Below are experts of layer 9 (counted from 0) of a mixture-of-experts language model. Rows are named router (the router's row for the expert), gate (a neuron's input weights, with its number), up (a neuron's input weights, with its number) and show model dimensions 96-191. Each number is 128 + 32 x the weight over its row's rms, rounded and kept within 0 to 255. Numbers have three digits each.
Before each expert's rows: "comes after" lists some tokens at least twice as common just before its tokens as in all text. This comes from a sample of Wikipedia text that the model never trained on. Tokens count by the router's weight.

# expert 1
comes after: " in", " the", " of", " to", " on", " at"
router:163121069131133079101171138125203161096112115096070202167090155119158143067164067132151130096140068140137200127170122151137159111164174143117163117120125087107132136155112159150128098061117146133121098111192159130127100136130170194136110089121163176109098153117110093091098120127154159110
gate11:099062098114146130126156157112137144165051120165092140108097136164147155152106141121138105079152154114154123103083147123159140114131176157132201158134113096112167170113098150077133143107141112139078129152094156106154126149138148129146126151106123122148141133143115113150116119189158125165
up11:119137067185073191100145142133118107142116123149143129127157139085095099114129098128151159115194106133122101123138129150173115081111156125161139122130151168167148114115138160178099149074139127132101100157113094147151182151117156094117210114162144112133096153165117104120121126130103101162
gate12:147113135072220143117117098147190109081108189138116166139195135157153155144124082122018101181153050154155126111143148126141149173094149103135092163134146125149155155111121120138116113124139204198095099151131131136138120135120143146102114106153121126122099091117149117141122160119088126168
up12:137127085116074126134092128141111113157068100106182115166081150118107098190137134120150160170138176144122126129116175095134081073143132148092163104120064130147163095116112068135102109118101086181135093145108118113134142096149138124124209128099101119086167106123147188132112213116131148079
gate13:153085125092183141112123105144138135122159143149106124119099160169123101095121131036096105127126148100190170168166136068119098177110080074114093153103091137096102134119187127094139098114122125115128114141149127093097127078131121141096061121187095126079158162120086157139104182091138158201
up13:131083123123178099145066079212155111134120092115131175150119117163087140106150127142112135081040139041142158131141158141105111130103161108137132186073147135056160114128129120112163148110150139157082060125122104173167150167073185168058124148155099133114154136137116120156173141087121145135
gate14:119160151193129136154135131130112089133154079079092121217110107122163140163091103176145139142097053135120110129125076077210154096098198156109114066122119127094152085177166117156134109120125169186167118109131085127162092037166157140131122097135135156151095121125122097145101142159103128127
up14:117139144148106099146142161156125162078136131109130121154187126144100096115083112146138145085128161158149150122146131178149150178132155155115054138068174140119137119121120184090183132192115117058175177194151101168075152138093077148121126121115098135096094156123154148079154155114102114114
gate15:128064144129115101122156113146173102144124107154077151104124146125124132140164094046111150166112104174092151125124190144069148113089130103052131150117078142074119177163144059137099138069133155119145121109108065128114143135151125082113132136111152119131123171209096144124154158141105165159
up15:156122193079129097150145120125130158165144118107104095128159187155127118089141064176153158118150153156161132169119129161124165146176167159152145165146159151121148102148122189192137134116141177116154166114144169102170199075147092184145115128151119127190085148103066125082137112109091148139
gate16:143111144097158146134174105134132198097115085025129102144115052158174127107127078109124156033133123084091084138129139175108118122148067151126085126066127154172113100092152157137210111102089122083157156123110121141144136126083167128120152139121118114175184119114131057163099138063163157130
up16:152182128125141120144116195143106106131195158116174119135111101184128127112136131130178145103102094125104185154151123122093091136153113128128124117107130131181152050117105065099100202150123090132163118090120117107124141084139118141105151137142149135150096076078113148108152145147110121099
gate17:131079112090213081116165141049092088118110112110124063147156159109130093170161125106155140069174161157081112109103102135080143197139093102171142180104125138153127128163220114151106158109141152193083107100149164174184157123101149154126157115102067151151117167127133076119101121087132149130
up17:128105113182151183155135134147163142131100072183146150086131083162136135078147138127081183151138103135093100113131149182129122079171136153101088140102140085102135122124127105105131148165166104067132086197125137081095095149141166163119129140165178145083169143141102170122076105101113117149
gate18:105110149133125153126151168170119161111173075141167151142168116148090159092151168139147120093234144112166176114170063137114129091169171132120056154126112110117148152158103197092114146188127085112098130186142131104105177100142122158134082106109119112123092128089118127155087114138092144144
up18:133145117139091091118136113140184169176158140161175179147114156146113172124126158186122119134129181124129159165126135106148155129153128110124132140127162153145157089137073169159086106135066130153156090171087125140074114114098078164148093149167015124115095093103114144109131105120074128172
gate19:177162098186152128154114151187178108098113154082117166128102080198219165072105133110072146175116118094119142106140158152136089165125101144083143103160108135160146119130095033154203089083127097091027086142113127151133112112116120082105076125157131135158113153127146189140107162106144090129
up19:120117111106094089139112124154156160155084093180119147162101160133125166103116147109147135104084136149113131120130147111146182075124138084093188164096177123106175148106100123164107101113126183114179159134123112148127079108165099114105161124124169156136126100130150124178137117204133170123
gate20:164137134113107142122223166171144154146044137140106203129101096121142119198109143073100139206142067106133101168123135154088127105150101081154166135146149087153175138133107110159178159127112132131148150170105113100123105085133114179173176149159161140110090166142212093115123171115096161076
up20:101123130128146064109116165126161124131115132170111134132097088201192124104103122190036140187150103182109128145163153166126143143124154088114134108104151096135161068096123158086080113126162173151136196129136097178148140135174203101100112118106144171119148181162156134158150159133176140060
gate21:083135023113096163140152067119156112137171127160151132166066150103144149103146081210142173098136081127136197158153092137148118151152111142059164107130127133111115111156093144050112073148054140099216068129124124071150129168118133091112134130116153126113156149098133076105163107099137164124
up21:104143092150088097160161148195155173160128156149129152090079118138107147157126161112163073105111109170152134105115140106185116144075137152110132105140156152107112073117114071173109104125106077135145099136105056101128175108179099157119116126060139116096075158099131108171087208113118216071
gate22:117089100166111128132130146161142139159099116162157105159151073173156077103171109122073150138129079086130164135136164071197126120142113109069134090087073101143108166093085132087144074154092113132118112162142185112176152187158200095117155102111193140121115127103141124084171161150124088119
up22:129137100150144112110119094142066080118129123120141135133084156138154121176117137081132130127157057118164113106090138082157056164169093071092163105139110124134091119132094187147064084179104130113135143085110152089149060143077112139153120133130169069075099129080074145110095124182142167100
gate23:207112110097207125114106131181121073128150094136111087135118150163071131084109103083105120104063143088120203168139106114173114161143129169107187193152089204173142113144107113125129175140100112087110090177122074146104151114121142163116130132098105143139128075070141141079102146125113131109
up23:116139137192154115120070119109105132118140074149121130140140113118136158153126159169159120135126142112117128182082079126165077071095117089132106129137171141092092184144167114115112113164125088134100078111115138103114138159161159089112119121120095110165150098093150095108124123121147116164
gate24:099150036146121111139119122096184071092157100131149092127134089128173127101068104060093148101165117109152146113183145142205112135189094065087109114176152072120135202121180079120111143186166138086152121156147181127113139121142105186137107085130164157107143126136100159144038095122111172128
up24:112125137090164094093055110138186081159152156078116079184150195131166108130112083113138102143182113189115093109109113144127131167141153120116164155162145147109152112179119081116117105140131170116156147148146171133184162141078119134126169109111176113163137184166150127122151161090078122140
gate25:134150112169211136115090128119117132124126114108097165165113172147189087151110153156130158085105119074153133184139150092144118112151125097195166107122055145205165155111096155154141139141136156140188128116129085104165165141127144143172162105073109137167128157079149148114168170139135127096
up25:080114070079156086107145112100144083146119104134057139149105188111106139126123180073146058108151076110209192158142109093122101117097130093117120096133067113099154160156125132161088136137086177140159147153108074119090183082162068120191127130101083143127173154106112129141136150145142114098
gate26:208087115093137064105131158209175117144053154126075108155158116155143201097170148127041148182162200141099166077162129192080149134151119142125097123061157121171143096121190137147183142084130086128061134127163139149158172065136128148086116110104124123120151157092145130122150154103149101119
up26:125084133075090100128122147153133125126087171163079145118173158135146137113142165128151118134113104156149120132115139162066120068117113114105170094154066071068106158177139137094130066150091129125085089071133127074126134127161123167124063119134175151126169177090206123141092135134168093137
gate27:200114113096114094144191137095102124198112131134100124182073119168124174160094106137120138074121079097129200136150107066168118096120118144105176119119103148092137109103157144117165076078136095142133166086134167103179102139089138140119110097080132143155129150104165083195145154129113181139
up27:117147092122142108091106157130088159130089120152157129134137114164091160146132179138081084103101050109092146130130160104155167119073155185132142140120136092156086180128115088146094109129137101127184101154117059090098144175140131131142148148130130152151132087155140132127083058177115141065
gate28:069100085124144107140133096095092075168109101124172139120111082176113190159149117131128155116166131153168167109115177114105107163166078151093177134135080105130212135142142124050123089087188200125143138115130108142176120176060189119099103112123126163143079162136084089142151137055150112108
up28:118125145160032062152137122085133151129118137147101155083125086121103071212137141134167134219086120133126061184099175152135066140143110134157104102072143176133120185113127121113119149164057154130102130108125174074124135164122159089149110092097092139162126135076113142073142096146147163151
gate29:159120129105189121124133110106094178097127131057154088144117132157160138062111053135100121138049099129180165150150151133155158143147176145117101169115180116172169150087111153145142088113105106135134149105143165062103118149088091149120088090144108168155076144076073125139112145115176118148
up29:112126142110045101104097173139157195102080075133111105112113176108136077199193112115165186165120134125091146177138117128158139092118116172177110199134186145090085117148172131149116157153154116148143091160136141156145155166121094109148163132153157133146152100082164115095105105136107146138
gate30:203076094134155184123125149176185080071192166148168077128091101200102140095135120133071112107182102104116176107140153135172105033113150159116144144096071107163115185119092124127111117125103094156098061112145190125109140101112103073116143138148116139067129098106171129112120179124123124144
up30:137093115128106083151100158146116081162139185187182100119136112143155212096122133125111142100145168176088153118131180160177119101160148116149213186137117153123139089119147114131106165117140137110161084141131084153181109103116092127143183135101156155147116147107103146111126053104138081135
gate31:127106108081129128177087179149145143088133132109146108143134105134189131140125119157150138102134225087088170187153009144141135121108133134086120122096122159132124145090109109110169161129128153136090167123149145190152124145125153125112160120124168156162100176181138086113117137160129129143
up31:151138142100096135086153134125093081142154128075140095163124223131093199125139151102125123094144101145108147132095141135157113143142162115121125123184129189118153121126173105133112075135082136118129139136082147111168075151137112129181144187116136089175100226119160159106203063138141144099
gate32:139143145059112143131102185148160073123123110092109113130104095105126216132153143101081130123085158120183115123132100142121144136144107206046111144112139136116150156100110137195088160125144129146151083112135113134112151195115123118098088125125089130121113121171110080173160170078101125120
up32:146094124058099109188104083129041139096072109119158127112144206128188099151085116130133127139167160092171091160162086157138147173125079173140106118141100167092160122087106120162137148120094141102080166156126040086159084094166150130143095159141111127142142099123153192111070099067100123111
gate33:127125116094105120107162113137121129108100055124113108109134133155202098107123120091141123177104121153109103123208119124200136117095132170141116124117107119181158081090119180130148102125133107149093173096136100125097147065110179115154132111122160158150138112154152177179137158139243201106
up33:132030093119116114087124171072104119155162137148091144105094192108194169196115105109152058167173090081087087145149150106109121105193096142177095132160046122145209160128112151136153090109121131133075078110125110137101139130117114132063096112099112112095134161159115067109084136152108103114

# expert 5
comes after: " ", "0", " |", "1", "3", "2"
router:148144150115173158112103130101163100134174115115113089083164145114122115121130084132115139140135122117089117114227162143149146179154102127090156145161132104116128180155119142123158066152117139122122129114181103114083109139065130138100121039135128255127096142130134152070115088129117134156
gate11:116122098094181084122157124123130124118119085137141101115119100163015137136173144102094142168098157111137166139141116141165167109131134128110134104195113129058063170167147093123113095142149134103141119128132136149198136208154086109128103134166176142178155104135184071104063146101121032131
up11:131189092145164132144162102108136078150146097157115137101109085165149152128156108109159158150162054123124168135158198131144152116149116072123136153109110130089151182192103159097123098069122146171139154188127106126163098162164193152127060127126122136115121127095124136121178153117117153113
gate12:079116101140136101122128134128076095094148068138117129129133133121129143146085136137199092099147150113103156114191133188127128111238097111112091176141104144093130138152181178123061089130068109137108187162136057125129123133099170120109127088141137166133063051147085110124133089093163119095
up12:122100069182158118154129157060118180063177097146130175115132131092149111162109118113157143122068158129095171119150108137102104150167089115086135151192147124114136172104147129124107130140053105133107191129126116115105118230078125107124049120078149121123107096118073127068144117111112114092
gate13:164131124118117133096176174106111107140149128142129097140083121153138134158170128097172144095156086106123137161117120125141123156168110144085152101167121100084083099155113181126120075093112076122147099131099101107190151071162121134167109149163165111119098130124168068139107136149140108134
up13:100093133155149155113134124140114047152118138106092097103152123133072083120044080115085149107112121108081105176137144142131073089150086166127140147198098124107122115098130178112075150064132142110159165083148130119154159062195099211157139129118079136152094140130123115135095088116146142141
gate14:115156105142152098114129149110155119108099139131082127215120084183140156193161048089158109120151130120110110137152130138080101150156146091130104126139107191050127124067098148126101106143180095085141191091133164119169076139106103175129145093132145141139117099152133164135124117105090136147
up14:168116104093125173149135125167134174106155134090150089207165166193131107129121102077134071143108108116085110194135161152130128142168078023055173155132111199136145106120146116086086156099091146052158133127125120111097137147128149173150170154106168141144140096132132134137107118140173156129
gate15:091143105164171174175124136128122146116135112136129139132132074076123180156150093130130157172129090177170125149135115113121163148166060078125159157149110089123110123161137180113084094202147160132099110129148171142114112157170112189142108103122117123142073104172108113155153114143127124125
up15:091140056099129095140093192141166115173143097099088142119156090201150131076166133094085065162143155060122169107128163132136196155160185148094111128130060096103106079099115103146079218127159120149116143142161111113124096109146166099066132115134093149120091170113138126157103136115126113092
gate16:144118125159152126167112187102141132130143123128138057165147151130123162057092166102113102097174084156076120130134076122155169049109135145125135172152175042137116140157190181132129051106083191108109162136104118116124119081096158080162123118135129135129128123112201108147135121099169099126
up16:135112114090203122193137127135160197139116097147098154126090100115132065152060125131094121112126112154099181152121138167125108196160089100109154103152163131106151150150115125045181119149106105079119146054138095122111122169148105149115071104124123146106153058155103091147102086099155115158
gate17:163082124112125110146177157137120100091143063133050094111105120107123101056095155100069165142137118196147143131119130101119127159136179113099156167100116152106160094139104145110154054125138141152121165112143121162106086156182179070091082119230119126091117180081125131120110120118154137069
up17:099144101128160166157091156149100128083095085176150148173150112138157128092143186121080113134144080101111131122109143126185143087082154063144146082114117110097151130128158122172037083109163161107086142138152172180085106121157193164159165132121093177076181160126200113083183094129157112156
gate18:087115105104157116127118196129160165148173095105116179061120138136106048155045154191130135091145165127103159178103157116106123158122132175100142126178159134111108126121144141162143104088099142153119132156117127181113110164114186140095101136098090123125161209152082138124082093059167160112
up18:185181160147107138125142126162112119125135178161129175109120072142103148171115042125141098100122109161072182168148109093116131165134094129081150138120130140150142168124180121076146128171092115140125138122144185117147113111123127190164153130139204113152134081206133119103124106139103127126
gate19:137151108137093126129146152236102118131170147153174135100137121102134099162102093070130068129119164188150099121163092171113200111139126154152132131124104146106134113103038181143070137145134128131082126176188165103120092094127151087191205089130108174161119182135184135093133138178189101107
up19:120142166094152187183193182141164170110136122126106139154098073097115118152141201066173188053128148038141107178130157124151137182066123138069108123154160112156072159134123111116159126043150184095120142159118147110137089130181179136080169142100204170097150136139142057087057133173061133084
gate20:122156134083097145104123133131091139198158127142198084176119131141154170156083144092130163099109116136079150134178084158123185098090149139185230116108200138157124163084132111144146085141150105140108135113178110072105119134147128069110128032176166174133128139167180119143118130099155161113
up20:199098085092107130114184105135128103188147154150149182141111085131083152046070125126085112142112083152139102143143178129121143111164131170216152135146128130148222104085085148117161094149124103097102123164137136210134166226127072124108078138141180120099100120091122131143119135127133130135
gate21:156148112153088122149149149159174132113102127137124100120152176128146079104105128167173142157118129128096117148136106130147107100153107160096138140187146120093121198138153098153184170068110172090162181099119149119099144128129155103108153080110129131061089161168128132111125125119085144137
up21:154171153112148111147085043140157144135099173041077132088123152125136141107123184112124130136163125081142122153153106096147137166092138099127144140113156091114164052130119100129134157091108159113190113139141127146167125119156116170105136165169127142115176171123126121142115131135090126140
gate22:131142086091139072124151165134121123155131128073170190110141143116106118120115166109172132140121086100174158113163087116142121144106158127202137161077118127143090105190139143129060122066107099173100132104161105127121093142128132114113125115100176161121094162086078135090125179096147097089
up22:138048090125163163146139137131140140166146160133134083138164143115141076127099124096141140061080074195130104126116067112065155152152179171117146143092095087154160097080160100182130131115187150172084155124129151108101082125088138113156112145116161120073145132160089135081153150133176201117
gate23:107119135161114119083179152113115117136108135169110095102110141121118075169132130058173164125187152126102116113116109153099114146183134138110070116188152153101150104129145144156149059150096137138094114099165099098135089122103128104100097046132194151157058128161162184074111185160161124160
up23:147155155161118110159081107089162115120116107102111129107113182100136177101117114124110115124184194184146169170138096107133088115090186100084168110129154101121083102184102088172113138136162170093142126125110088068127162122111095152143107143153096132121123136141132091169103165132027148156
gate24:101119116133079156057122151154112163129153140129122114150094125153106049156161168103153149084178111152084156121187097036126151169097179095110117098122125133110086124107090148143144095141151103141145141132115105159118043160097192145101126123151159103118073148103142164131129174140144179170
up24:120097106099107108070074222145103114113083123128193119108091143132103083198130079132165169159105126158153117073125150106159070101137166147144127119079194144083095161133143089119105162170157145115137093124122128110221130067168147092170153149116122100165106078094165115076142170189082165133
gate25:188162150154143151135181131118155168144082102133137095109139101183160132038098110116192078064125148117112175078174083109082158151142088108146125090094094133180219106117087163110123119061125068119118135129172194145170114107155149135070139081181083168184082163121072120141106082103189151116
up25:130087067116111107040141143081142149123092151111130193115102174155174135166127170140137139117129130148184145083121129158109116171123088093133092166145123140116116117132157103172133142103089107170093144176139104139129125092138110103050158110151112136177150119167068104072192135153147125058
gate26:068171142122201139084112129137102126062106086085143109061133202137096138127165075082118087135133141128055165166133179171158146170103092189108216158098123107163132158119191183089132124059192123156090089142150133091083098084138120152108100100214188144103154143110255113100145164159163157049
up26:129141164118159151104150123109111114095129150138141100073152145101027101169145088183163097149124098091170151040117121182175132172110176124116144084117122078104118098151158085115108145122060148186155147143108132133082171093140153119120078161188187134130160154122188145102108109135146114140
gate27:160104168122166087124138141153117090154134133166074140133145073130130181127137121132082114134135140103101145072127115113124062152169158050148157138140083135127119120121128113089111039139170134086122124108134198105146075129139157126119157150141149111137106189085172098158086118150134150135
up27:136053156120096096135154111250130159098132122168097136142137126180074137137141152156196119114101157114147081095054177087088122054151118152116163097155107092151157145094139107165181114135116074090175134111091159115169114134149189195167164167089132112192115114122095145132131121123148141076
gate28:136132117127139144159137087076118121128180163174148095114118131157163100117061117124115097103136117131093159106179070150069145117174056082141121134069143159158112096130117077118060089053110119123090138135156187091105158140103116089141110135159094143093145176118109150146076109127122095161
up28:147133193111156105152093126154114148142197119150111132147129111126185170092143110139158113141138135162099063159095214171052088148120173162143152104094133135175115116133129128128179161160120134189126109134123140152158129136205174088089085150067146123125078142097177076161087119147192189122
gate29:131114127123130125135114106091114102149099108101113108196068100125164110134116131123175123111121112200136136165076112093073138120082148073161129165137135122184170164159133110117177111132100041138099125137097122176114199139123117129136165136165110134158134146082176105096122146091090112154
up29:140183066136090167132102141178192145121132137144116129063076065112148090145184123096119090087200158158128092121147143087173113140107078101177121132134110142117162097080105167097068115149155156102089162120143147127124140156143131116082134133047168130117150137124139132148166121149083172134
gate30:142132129112151100061162151126125163151104120104102181100091153094095135115172121162179140140104114074133100093104107117098200133123114156108121158155085155150096133150204114183089065131113084119070174068136076122098095135166121126138122130069132126139117126081155085154160087188139116112
up30:138091169136184104201150166106158176065110123148093186125152077141172139102105152180132153105121125133166160158088099084186088129144105121161118082107143097166090121139137110124105109144143121101056159122091106110118143135092076135165097085116103139163086181155141137163155136085155167124
gate31:106131130155103114112123158152100137114146109122140125120121166108107118170149057080133097130107173119140063071109116142094134145152176145138136130199129143117116118176118117060113081148119075100078142193130054113152150114104106119120103109112127141124107113176080160120110077147087080094
up31:138153145159127156127163111131116142104122115129120144139140148178113094154151088114094157141084143145146165159142065140114157153134105121117107112133107083112124168083146193086135073137088143088101131204147167176138123131097060128128170085134114159142224109123148129089127088127096115149
gate32:069125093095137080123178142174168158161113134107126183126086112132125133140091124101155113117128125124195085077136082144100121123090065158189123127112132139183184106130083160169123140117070146195157085106130153152123141107147198160120132130168119142099119187135123065106088155130154226062
up32:123197183145111208129125096160176137152119108159088107167097161087138079150152147108184086123173126113126116126160164080128080132174110121101123119097131115152118190145165135090113143123157114103112172146090191127172057130159138198183119170150126107095144112144111157125144077135113107141
gate33:103043129152122146126128121101161108107122120112113116179164167185157181099113120083091157125143160088150168137178102170111191069162110117166206168067121164076194108163079202111154147135132104173125156090163129050100101149160107116081106060178141149131156137088119115125086120139148126065
up33:096115144117138156087115121192127158154144134091168105091132125080120125139087143133195141130111103177075124131150121144118085125130133137132158151176141084178129095132235050130137117069152069086116108119143115113119134107162143150120085124152127149091142100214183127157197109138154143085

# expert 0
comes after: "1", "9", "0", "2", "8", "|"
router:105138103147159186055186159117174045158127111119090120108136177119136125142166094125093101128131105169105139121241165096115118157122122139114090141196103129137095137077165156170085133152107159127114120106169085146158125162139140104049116076143159205107078145125131113134131152175106108103
gate0:183119150118138149169103148152187111103140124123111124139130098075140096155141111111139062129116118137143164148188114167097127108119124136128139112174112178124156096130073144133149103126101112104098143167111152166235124137155109121121126114092082157182146136129156094107115126047119145062
up0:118164132149197062137126071151110129143119083149118136179181138155162170117125228126171176164128141136144109135125182080120098146180102140130141141090161135186135167160167173106130094175140051153134114119131120143134126061145130164089143126111167140157113132113136131111099097140067156134
gate1:105125118118165124157210173096143152125145132099193107114104138147109068109110185078113104106177098101118136136122089129095097219130172090116156110070058113206170111098135126122120127125118101164121077127162130120083153136110131111114105117111107129128129207135150116129053159131173196106
up1:112158104149089123165153120135210115169112117113163117157103126102100120138051081112118135085124133185164117117128175153134161123132090130123198143102153118127140186103148093123074129189091161068179140119133137087107091176138122108127108107123131118104170139106153139142113138136155121131
gate2:182148103100134100195087131088172148118057152097115122122136144118139121127155099143116156181111092145142088098053178103099143063166118087157175154081126086150133110146124102102083078157121189111141173159153144090180112115168202161145111143090196129142129116181129106119128083141163123131
up2:183122124120138173104173129200143109121086164134114083119165150163180154052163061152172157105178063116138132185105146108133139179135118123103179085135160119165118180107088105138106077099112105105045119114134132199135141167113140165114154120139122124145101102141133113112168173108109130090
gate3:152162106157124134114179101118128226124161091115096140140171069175118122086159084166157132190188182087129074166127205100125196148115120137082126124124160140129122112111159132117081145118121111128119177195154154162115092172109100174084190123132093144137088137159148108100080089186107121175
up3:151146181106115130182115113121176117157143136082151126150186150156137205100135064048105117086100129138124171158150107132178152085151138083116096145107141170085133136117078144099086139132198100089148166128155037112118097196113126188144123093160121164118104074104096118172102125098130149170
gate4:144100151137114140034115122139185132111102171208148124141119134110067130088126121068121115113132136139088095167118129150153099142090115065114146116170123122138163131115203142078118087098132115123112128098133104158085174092117122082149075112139093161117117141093116073147010112104155120151
up4:105095178179104125189207139146099130074107168091063106148095150122139145131103139166168124149112083114140157172078095157176122109136163086119121103145126104088066140127122067163117137158120118123097065162108149115161168169121147098160126139059094101170120186106114133124106191094142123136
gate5:154130147169143112107201140107067108148097124083073086114149118132142171100137115101129143123171088156131123106124152070175166142132173134175121155108084120120160114093040157124146082145100127031090107145151198179068194098081152078122134076145103161083098123056182046127119120125036111132
up5:118136191151156083106109151127070091109111168097088090126106152152142131085092099127183097129176100129118157107134141130133146191164198115140107116178133152085103154102081177158139113133161128122083135125155120134089122092072116074144099104170095130180098129170171111120108133110141127152
gate6:224096137118141177143122118173179146109131123103090093116199102118138139128124148102196172083094135142075149132116130111209055119180155102103106161139131128110192116058095142142176204164165129103122100196158186129071137140134109145142145073130134174123106082136149118141159141131117135096
up6:118192111167103130145116156095118162172157122205155181144102114191098079132125124146149178148142131141115072121082089104136098129109094094117128118130097121142123105099089156109135109150115145146100128093099129136128193138178105082130131147092126083133105127112146113091173196137149155158
gate7:109183166155133161098149107154167123118130128115117117123072137100142134154176132114137041124136120126196156119158173144107120127118131113122166096123088064065133095132176149075125104092171097109123116141171110162144134106143164197110129108079145155145136111171199080106098085055079115072
up7:160102117165132099138124159092100131197191121138131152119102075163127103172111117082123118115113112084136152121094079153141148133095098115112099089124128194127146124108122144181135170083069172160178191146116122087143170130153109121137108134176090123051113165142119161154164165178151114058
gate8:157168099170098107130139085177121110119068151128089131131071156126210161165152060087156120102115054154136116148142113149087120120175155162110107125210054163157171131122106129143116120111142117121094124180119136123155096111135069117132062084166130161134118161121136144141086085086091160131
up8:197142130116143120153125068165124132151229079142126164166088145116130129165165088140123112116132028176115162096139128125141110074156172072165084126116052142129098124167094077116109132092097166122139243127133147166091117168075131080099075130171118165129200103040121127147116088137142090124
gate9:147098122153147139150156097130128107157069156170092112174103104138191116075161153116101098102069124118114163158176118142104105160094105118098131079092109176152157079153117139118128068060083119129160129139119102136166129164125154163070144131109121108127189205154149167154125161079134138089
up9:095145075153089199118105135142113100164171139147155129144096157143102153177184146120119068140148097127172121098164163131067116158095063159158140163121102168120145172155110129133156122125108128134122127149139107100126133080130116151040112146076139105116088122105106079144168161102053087130
gate10:121160160173131158102127133138201158092129089099094095134133046087095064105149156090156073127170084119101096106151080152146163100194146136138151122110115130095105157080120130139138133100114113146171138076166213120153096199092133094128110103117132165073083176093136140121114176136145085116
up10:095118175137129140060113121079077087162127117075092140106118157127093124141117096011100075189093123152167162142130132209150197123122158061184088112140171140105127102169106087087143122091164077092113113086152125167128162156138134131098113122113124132159103112080090146144145117157134103085
gate11:122059100103164158131126142105131134141091128124138117082097146102112130091079164121166148152107155161159145140094166103157117108110118137120160105092123100130191118105079123111122091082091155118087096104152116144117146152176212118174110103122123164097170166115137122156123150116188135070
up11:096145107133105114154200157153137128127149112110132141138141147125100124106152051093131131107192112155044124086144136134078095168118164112128132157096174120046139166111118121089105149160158186161095096114121063159122060137129115113125162127123099124102251129155113156177139150108096126190
gate12:101106135114127094130105084121120093133181117075127047111114139074103101115114123126131136080149127174128137150137142119135116173163132109188140130150155150167134135070131118108138093143124151177133206163135148129186141093167110140106164109140122113182054150095133195087098165112052163067
up12:095106160115064137116148129144130168104135162149082106119148116137144174149084157109129177090113112144106117135080169152165179131181102171123097142085170142178179165115163128156148094152142118099139135077144148150227157134129118137157101127106144116132168133092117148070160093109143117119
gate13:162067165133106098097162125085159110130112102107080136136164158193074143153142180133147130139076116163073164079154127122115049194106166209169083164174136204140141121143176183180170145103146188157140099138120105090149140114148077132129088117144180146075133159153081102091149142127072121088
up13:169133154117081157088175117081054141080095133097148141083107136144120115148105131126177117035167052137110157201067109113094121068205108054188091150136167130115148119152053150108124120142136098185136159087123129091073167123153139142135130101132068131217124144066142158118120078115161113078
gate14:127149160163119155137092061106171113148143102133120102146143091142124094133176119139122145166135055144183142091126168135141060101082173129088166057072125127124088156101153144188136102137161179141143108071169143027150129124177096103111181105124097166144057147171146124110088129152130127169
up14:134178127151172119150076173167098159078087130160140122115123150116072109130093139141103126106169174134142116101163148087120109125128118087116109106086195139115099121174157133119119137151126120193096110198113152148120134134142154174114127171196146112103129083141170159182155204155185074088
gate15:162122121159168145142139099121139132140111153115149114059173115110119065111103187136115129124125100195106151085149061139135112154160086097085135145142107162181079123108121145125097102181109118085116187090133125150106075133124137155160172114113105158118137146191172137083081124092100126088
up15:059114121097134113116109130167131125155156147090144086137135128161138159142134148077120069131126154118106111111103154145160101178172073107109129126128113170102161113181131119171131090118172144165143125085096052186103146099103142094115113127144053084105172149124108161063117187140109141072
gate16:095187070115164088107129097209162177104122117153185126098154123100139101117160117130111110114116152151106086174168115115138124049149127182115161102175141106175165147143152109185161144130091154169120080199137113164174156119124107140083127115144134113128109132059133156147080123142068142101
up16:103131105154148079116144043149115202139143092159194162202165093099124110054146096112079121172160159149124122107114138125113092121145104166102158123115140109150167107084177130162179097141163178137122116126146090190203079133121107096099162119140116111148094124081136199112133136115128182132
gate17:199122098132224143115169104142133101126121130158158154149134111163113147081157156043097126131127127126132192087127167147132144142156089072116106090127133175125129141121117174149103103142168167106033164122159080081098087129055104143157061119141152132124164122145196157143135133088136154112
up17:068158149096120126154082126064190229099190110072128130195146125051143147127092167203118040143143099131160101171101097121122171154134146096173163155114105102139140073122124162140157128090135088143159116127134136148135125087171090118192153149150071130166156117095117156115116153185114161129
gate18:135114152162122171118129106048133135152090161110145066082183089048145180124041090100087122125135098091118120066079083099134137086133151083166134087095078127137165102085128173152104104151097141095106125091153130148065117123141161149135134132111162142070151103078141050173076114097140119144
up18:135121163130143135123156119167082129119174132163123101090139144170117087128084093158115156139139159150138116115158093138201179172123153164082098086136184104154124162121133129122215112084105141128092192147136122147141152190163088140112138109120106129105119133126133157123177130134130115104
gate19:117183089116155172159161080091147126118115131141101159179141154087118117071065099113098160168129125157165179157144153123119110077123148134141172176122105115167169141170157130161077143116097170145086137216151127118149098156140091131113087125172154148169113114085150153157139182119076162147
up19:163083148104125097107136175079152097146102123122123140143161139110077092165132175110099137095104113099124095113184112106151097069154126092131167134104108073053096135045139152079089151164215117133130112142107159072111036142110091126212170144087159122125161100156156126168152123150102148116
gate20:127132126158106112128192087079113110108100121118105067109121065140152159086204125098080134155131129103154154125116119072150139136152175119196130145105110110142128128144107182174117129118146161095103101132178178165069171131112150120098125092137146139135099135061215097117145113079057108159
up20:147115094070171196171127150175099106114162137076137171159132157153136106129119152152150163149147149135140135104132133140185143072067090121108125165112139108075196128113150104101033150130151151133100173150104129125142127148167124154126189148135146134126123167129098149100107111205176122079
gate21:095204129103089124065054136183110125073132117134131175118131165093130119119152149066165043090153183108123150094154111116147109144224152120118101146156184159153103127150166085138163106148140128133113167182140116080150161159107097110123108097145141122134071117093128129150175117173146204140
up21:155191114187129136162079087084146131168127069091130116189043096180129091132120158188154159123134067109123154157118121067203207092083133122163147108132152159082110118169098149134167087187092104138128131091093114173106108180224089116094074113180141135127181120061110147117137130117129113119
gate22:155108132113097110134132083098103162148141124152124143118157117173120097156150131143117170207112156082110075091127096169125145145132131139125108061167173163169061197069096131127161122145170159166187134160136122143155133122145091133140255080116113116074106099109132120131134120108107141117
up22:172099075056120034150111136088160101143140117145089218084108120085145125115141127150089128121150134132147094095166134098192158108110126143147131114134101128124125103153096140097113086130182197150135136104147182082193099120087162128107135104170129135184147137153164116094135165131124069108